Experts of a small language model.
Experts: 128 squared ReLU neurons an expert, 8 picks a token, a sigmoid router, a shared expert of 128 neurons.
Training: a variant of Adam for the experts, 658M tokens, 13768 steps.
Below are experts of layer 6 (counted from 0) of a mixture-of-experts language model. Rows are named router (the router's row for the expert) and show model dimensions 0-63. Each number is 500 + 50 x the weight over its row's rms, rounded and kept within 0 to 999. Numbers have three digits each.
After each expert's rows: "comes after" lists some tokens at least twice as common just before its tokens as in all text. This comes from a sample of Wikipedia text that the model never trained on. Tokens count by the router's weight.

# expert 40
router:483535468489530528490492647550459442474531565538472453552573536438467473497505392470519450463529532461471568539457524495530521504395519580513484518456509531455552401495459499502444477466493455
comes after: " |", " (", " \"", ":", ";", "\n\n"

# expert 2
router:455503512546427525448573485417523407566498426426518522535469562477472491511521370442532525587481369532501455434566592421430559489468456492511438535370522531475512459544438524534506578468550454
comes after: "\n\n", "-", "\n", "=", ")", " 0"

# expert 29
router:604458494521608538455583606546552477534474497496453518534485576550527501509473443473418509483535396397487392503505518474563625477534519493459443510526500503397457522418516520467496581474495563
comes after: ".", ",", "\"", " years", " However", " him"

# expert 11
router:539526446553476548424567534506474372572475523367504495574492512569459443549486467471500491511448356405500484466529508477498491422462471452463372554597431494500483539483469525516537494564542542
comes after: "=", "  ", " |", ")", "|", " 0"

# expert 50
router:514574485494573471546452481542564483458607479553483467510445528569531514505500526466499500516541554477453486484517527524527517540465600488487437512482533518491495452403394478476471550613476547
comes after: " |", "|", "–", " season", " 0", " 1"

# expert 3
router:516467454492504484448471553581453473552501453458449509518497553461470488544484428525514487474489425530476568477556574406584476499579513447534433559487442448403543556500483510594581576474498529
comes after: " |", ",", " (", " in", "|", "19"

# expert 7
router:472529461532502492464572509487549408452486515459424503517555514523512484450596360511523469538608454551541443435506479490531537506557545366434414551467660603483449508444439516405515551551496526
comes after: " |", "\n\n", " 0", "%", "  ", ";"

# expert 10
router:535555440524442536427544558511528494443581538472478536535516519482503462432484470451461541548452397498437427466429575440467495516463502375520453531442551530488568499474482575446575526532464476
comes after: "\n", "  ", "=", ")", " 0", "%"

# expert 12
router:510549451519491591495496536467448511424504476431527487508511455450460389440505481458589521565469378526533498534502465385477498449490492497581446478462502519433523552471477526506568500498469484
comes after: "\n\n", "=", " in", " at", " on", "°"

# expert 0
router:589589492470450512437509462540519452473446591417559510425444451558490458521552421424576554587513485506513524458471489445526496480531484415566384557410555587492439561509454495502541545480493567
comes after: "=", "\n\n", "  ", " 0", ")", " 1"

# expert 8
router:502458461442514461534576619536450418495478405477445506572503500470487515463543441543535504419527482499493485504508521462416533472543500580495404513437434488506492544459350501523537501545593481
comes after: " of", " the", " in", " to", " on", " for"

# expert 13
router:595554532491518521496518549514585461436504501468579469464487437505536507528504423455484537639449481514480472455494569436528536524483492473543350546400573557487466456467461526430448547594500537
comes after: " |", " 0", "–", ";", "  ", " 1"

# expert 32
router:491580524473463563472471568528414458477452453492480507555469479446533480538473410402535499527540473568506509579508531449500543424518529519527428515388520503504516559457480446451459605494481454
comes after: " |", ";", ":", " +", "N", "u"

# expert 43
router:516485595390483522444506530454481519556425462505512583495510445464496496448501407455438475510572461580555477434518461506532576468476580532497516512496426465466399550501466450504505531505478560
comes after: "-", ".", "'", "|", "  ", " The"

# expert 24
router:495522559459600517482502630558497506589499507500425498553506511550562486446564449432423454494529488441488427512468493469480461355449485502556541440520504557388535518523476442494585527515459563
comes after: ".", "-", "\"", "a", ")", "us"